config = dict(
    router_score='sigmoid',
    normalize_top_k=True,
    vocab_size=4096,
    optimizer='muon',
    max_seq_len=1024,
    max_steps=4423,
)
Below are experts of layer 6 (counted from 0) of a mixture-of-experts language model. Rows are named gate (a neuron's input weights, with its number), up (a neuron's input weights, with its number) and show model dimensions 0-95. Each number is 128 + 32 x the weight over its row's rms, rounded and kept within 0 to 255. Numbers have three digits each.
Before each expert's rows: "gets" lists some tokens that make up at least twice as much of what it gets as of all text. This comes from a sample of Wikipedia text that the model never trained on. Tokens count by the router's weight.

# expert 8
gets: ".", "b", " b", " h", " m", "1"
gate0:096129107172134151102091139230172081140110122062138101106121187132150085100127080128122131109109147072123126155090140126152126076111088167103163125173140096161131070118088164111173149167140145174071122081166086129137092090153132091113180153128150154083102116075158155103141121108166162104
up0:111100123187089180117150140172180110076083101155125076081178127193129142139118104107177112079137129028140136136187125105114146122109105124118186145124098133117169118117181181092173165152114090152147127145157137163126149142169145141116117146182143192130114143099119164107177147108173166104
gate1:096160080110124128149100090149092150076088142118133148093143155115129141120143125144154113152115138120104198130132095127119123113094127134164166166127100224133124163186151147082097084159116166072124122140123070142122151159150123205189152185109086146224123129064113095152135133165086125109
up1:118103113185174092167110133152114159156097118114122149051103174181119101123172106124147114157130045152130143106173137126126049159147124127135154164133088115141152097138139086137168133157111147206147117137127144160150132180083180133091126132097144131169157078117086140161158195168146097059

# expert 59
gets: " was", " and", " is", " were", " had", " has"
gate0:103161128122106080144148069145112076127108135134093120154144144198153158086089089093123095109160165004075119083105116164094072153122129105169085135098132133109126164105111092109138125094105119128141096154156124134082163170090110161094166113108124113155061073147161140131142111122095077153
up0:101146100096188183090155148109125148129175103106193186121077153088131093134115177150148151131079127125134145168141182114132176093113112151071127152146102177104116098147157159145104173091090187133095155089117149186123063061092144103162131175113093097143136149090127132117160185144142162128
gate1:125111125118138143095133142080116069114155110127161087134130152121113088137125072120168151146083174147065096153045054104138116132104066085163099076155154049130099154159141153089140104126179155136152103097143091124104117098117190064120076087137160111112109169132099104109122081110145134153
up1:155172121072104095149178084123213135153077110126120111143160101130115144156140109119127149136097132134111171143079103117100139196124095140139211151156144106084160218167100161115129096161140055132117108128122146093118150095145104095092151125133114173086095176115053129089133124110095175140

# expert 52
gets: ".", ".\n\n", ",", " and", " but", ")."
gate0:127128092136082129176120162138085071086108066111130108124115176135221140136130119142168152132144176169089108111136118152129119162076094090136104130138171059138144101103186150150064150119142127121141162089070114134176124097114194122117093084118176166121157124145092136143100125165105191182
up0:115101131156177153086152124154060112093118170114111101095116086138127149110105147156120138155104119175110120130110073086140114174197107153084115175155070140132145162126206147073050119128186128137056119125104147125091139178155121099127123122125167160100084144079111090130151071123170080124
gate1:155061129114112115130146179076143086155132118103123160151193126103142095085037107124165133141188101122149147149125180148112143122082044153157173149105101157194181125120138120117121134092112189173133129106099131119088084171132112160114155137084145097098142077105137103170100170180123137127
up1:106161165144128127157148056153096127066127104151169125176098160165089167148177100121116087099106158166161095148099059090122124068166109093140112144079125106116140130155114186089173129149131085110130142180133099102153129147162100159144128094131119149141133130128091157133058104012110142139

# expert 189
gets: "1", "9", "8", "6", "7", "4"
gate0:155126162165142112120156118127112131111095089115088174123160135105125071103141089149108160099139159122154094119133117169168078174087109144125169130122084135171126074139122092116117155079119164053087122177113185118106088110139122033192018138138134122134144129102138093127135135139124059120
up0:155065169108138109103145120177117125102119103122110162070180128124128096129129104081100159094129186144160135120149113138136152145106132079161182143163116202101157103219152073113113158105085121074112176116107154125121114160128152062148061121139171130121120131104112114183097081167114128197
gate1:125158126150139115132066057083112114131138136128169074105124158145134096108158129144117112158076155143128102184140162107150141144164058148081163196143122157123176111164178074173151145067148137151087179135108100091151072148097213131165157114156106158157154119108126124090104103183147124144
up1:120120108094147103137134165174137199138119169125120186121109150143158097103107158083134099081121136160090140071134169145061111115112212140156121146078116118152069175124153129101097174156141147118108157108094178160068140126128109127083050140105132126096122168108158056170093120082105154138

# expert 41
gets: ".", "-", ".\n\n", " |", " -", ")."
gate0:127044154143125112107218137111142162179084147154163145113153110174153130156125118171140152116094143123110080112152057080176153164137150149198040207144126129158122171130132124130152138153125106155133145097061132087120127086182135140126152126100164121130154128137094124156097118092085142159
up0:091117152093123073156153118155107105103127096180105130155111138143160119095050136193149105145192064144093155158114120106104168141125180158078104157157119131132066068173093108139172112203126136121161143123123136118147115212145119148127071145100062085140121114132089151167092146129124135155
gate1:150100153089141124085072170132152118135109128104105187091144113141155070163119119114204134116159112185133098110166140085177121167095105105098165143158054127080098119206093166128134134124130136088097132179122114098123097117105120126185180165155115105156175066119182106113096113078149105119
up1:128168150142166147129160083134152167194145151166136114096120135103092207136167200134084117213147171146112118194120139080085083150149142104148126164114151092168164161088158134094127164164137122166146144142091131124095146130174127136122101102143066121091071079129109154108159153129148091179

# expert 150
gets: "M", "B", "S", "C", "E", "A"
gate0:150133220165162207117086115090091090075098082121118166152101133098061148150108102146167181123140123190133104116129094161119146169123124149104153161105147174133117091123147119107171105172107092128138147083081114145177124149124166109191144139148141144079112109157090097167173062153130142118
up0:148150150163069153149120179101121094128122147126151078163183118174146152119127128136127120079155157155163134104112162132141114188126166079164139124172130131119120155116067093115088135153143060149104143099104159162155145130099087075088168058127126085047157067164119128140116201100077103131
gate1:122161133127154098131140106156086225126104137101098128132199078121076118128082124181150122119113165137100169105170090140175081087115093173101139130162082100133158121122160132114093112141092147098165139055153118082132106111052149120142117134145124158109098180080111071125173084117086141090
up1:139159131097076079132126128074147057068157137058120114144070122096125154162187130136117098114132151124116111178137115095141172144150120056106187107133113162138171149164142136118157166091140087147065079162133126166107122152146158115134137123110161113174120061094145129150151162110220112149

# expert 165
gets: "1", "9", "8", "0", " you", "'"
gate0:182150092123134107197143144098174176111049108135165173110143173141110150103118134103132101128111123045121203065136127110167144140133148136160132138098124113100137118110118129116131174177105098104185123079155117150064149147143144099163134126154125089153071191157127188145165069140154139171
up0:171102094110113169104098143127137076189202108119126142102158124113137169184163142137172095128165131108105182128160129140119106109144091114028177146137138089077064142097182125120106183094123166158098122090097091082134138131141127089136140132063151142093122130160104130108122109065133111189
gate1:170119100119153132070168095142116112093121116107145171130156072083135128117115108106076132117117117102155094175142108123121119221105130124117081161150074175155102074132142112123126067100147121113138174091117106145134104126120214151092144103202100083122132137073126059115123063185108116106
up1:215145091133165149149197122134122134075124084145121113165139148119106118107166211160123052109058122152117138049133179144140143143120187088141168130161075081123141140160137137114130142141155087092142116134141175140140159122076125068174092163113124151128165123185120108145143113115090107141

# expert 236
gets: "1", "8", "2", "0", "9", "7"
gate0:138122076102165143123149082177132113143076194115096103107126089168122109114139106116107186132141109170105068188133110169104150165153132150116090107150183146146126125068164118072068127152096111088088165106142143080176083076158135146100122109128110078132152066091143172116133155198141099123
up0:157111126142134150170120078072129087164090108095092134097183155087157199132128081095165129170097147099113217115108141113158127105152144118146152166105102134126164096172134155163123132123102153189159118134065084132116172164085118119106143141133154130178158163205141111144179079119107163079
gate1:137085135143159125175075094182096148140158095084109174100128129077131102177159132138092152109132161054116170085148145167169087174128152175172106161165098088134160145139111129107144227089112128193094121123109079122138133091139191137085112155156150152146129129130145103102129117181143162087
up1:117109114105113100203094141106076143129092136147068151143136093128095131125147139131114134127123122077188135096163144161121124196044129107125108143154106124119158083095160137105163122170092142064178105091152148082166139130122153124145042154114168107150140105061185162127127060141165087132

# expert 224
gets: " con", " pre", " inter", " a", " pro", " cont"
gate0:131130197155109129173126114151143156112150124114069126163101173137062135113160135139107101100153155101091156164138129134162144137085103137163200116085123140107114145115106072135089111141026158068199091149103099136167195121182157096207144131119129099133123145171154153134142165146111128143
up0:165116099166055138100110118164149150070146165125171156115142136161171114102073192118120133110113126104144098099164149146118115149126117138139134139194118144035112141170155131117173139171186159189094143077093085156141102131151176124097139125140118084160198146114113121118054125121186139159
gate1:190182119107120102190155083132106124171141137158102091111134138142123192124107099122129119113110110078128176111172144091170105188123123076116091114118177110154168147106084148117102146120191115124090126114173145132138050100128129114188177112169166149111150141107169036101082106144166121099
up1:134156136077145109123131113153121104073145148138153159131133088112126125133093094163110063116158148127098141098142110108101174088128156061160233106209079094125092104177151135120125131145110140065122100136143184096127107153144123094133148130169101146201089138109161086071129158071135086154

# expert 231
gets: " N", "N", "S", " E", "E", "P"
gate0:156191151111146142111130054104074112116110100120125161098112188151136165121186107147110144181137112117184075098139128119151154060141114154164135112141193113157139163180189146128148114118135125121103171141092167110176157096116132063120172215121112061112126169140132148103108144114152127080
up0:163135118085122146133167147133144110090084104157143142120115132172130160100158108199071186199127140126101108105051081077135134108095149155160163106126130132071166142127116068122116149177166130126196196179131141087108160071150127059109146168089122155144162153115130153136117094115146153116
gate1:111171162103090115096158098105152161125074072125120061126120108175215147131104082072168128187110166109176111151113134129152104132139090199115119150095160140138132120110127096107152127108113085140172120108118146120088091118098145056183142137159124131158148139028108118156134148122152077163
up1:113130113138172175152168121145111169149125149142151071110156116113122070139128159138100135080088159158111110131096153068122106183115151164129118142194133183078093081152150161093124140147135185095127095130132193111097184052141070147074166132181124149061112115173158133141133089146100149118

# expert 233
gets: "or", " t", " per", " cont", " qu", " en"
gate0:093089113194078188153111126113137092108125102136112156101158153129136148097097127048118183123152116108059178144152102153153150199111171141135126148102084129179150127137107135122142070106158036090095140072152097183146096158168139145091125093119158146163115169130143133078142130108116159158
up0:098115126176146148127057093149097164107169113143081106147184177139134109166071113141129163124127100155140181165101174147128169080187132153158109150098114079082151104054177156122124143112120153134085191149085123142133144120124158128092079163076135099108138136192129155134153107138095171064
gate1:101096145104122148150091096108128104128102158061155147199067107090108112111136110144157182105146134122116084097108124146179143097122150208128148134043118144191127101080139156098147125064139174122203184147157113099085156189130131127150133127107113136120120144146176135119129107112064133178
up1:091169147124138075125168130108169182143105118122102182109182080155168041159115103167133074150169135126101169152137089142170161148093121145155156127111115068113139128081124136140051109067129111121077116171142129117150159090132148146064174145078130115152174073131126092145101140090156145149

# expert 29
gets: "b", ".", " and", "d", " b", "ab"
gate0:134159095183106156160113125130111137055133176115103152142120090125183117125174125106106144151193179085165119093143151205131143114133120108066141092125095126065152077109148133130109118146064131143119119113127104093092094130114158084096103119117052188134136190088174104137083121168095164103
up0:166141114088137095157120104096146159123118207157108181204111150120122069070125138119108126131142147146141170175055160058108143130148125116135123122124173155150117158138166137157136123126092162087159085084099086166115131206096152085122104075118082102141138158152128129144096103096110186189
gate1:118097156147075098111162175184161136096157109122137154070118184166100190074169137119132158142109088128110188092107099093097155129071116166131170187116131205146105127098175058109135090124115119091112159141089134133095070139097148106088125162098110114115154123117151123138150084199133117127
up1:136180121114172185160058133121126129122144212225186138139128102150121132120078097099095118129126155068115125103157125110118127113138171082168041104163153123119084069168148129083129126108157128111147104142133080080187164140193114092106158158145133138132105119115103123150159108125152100130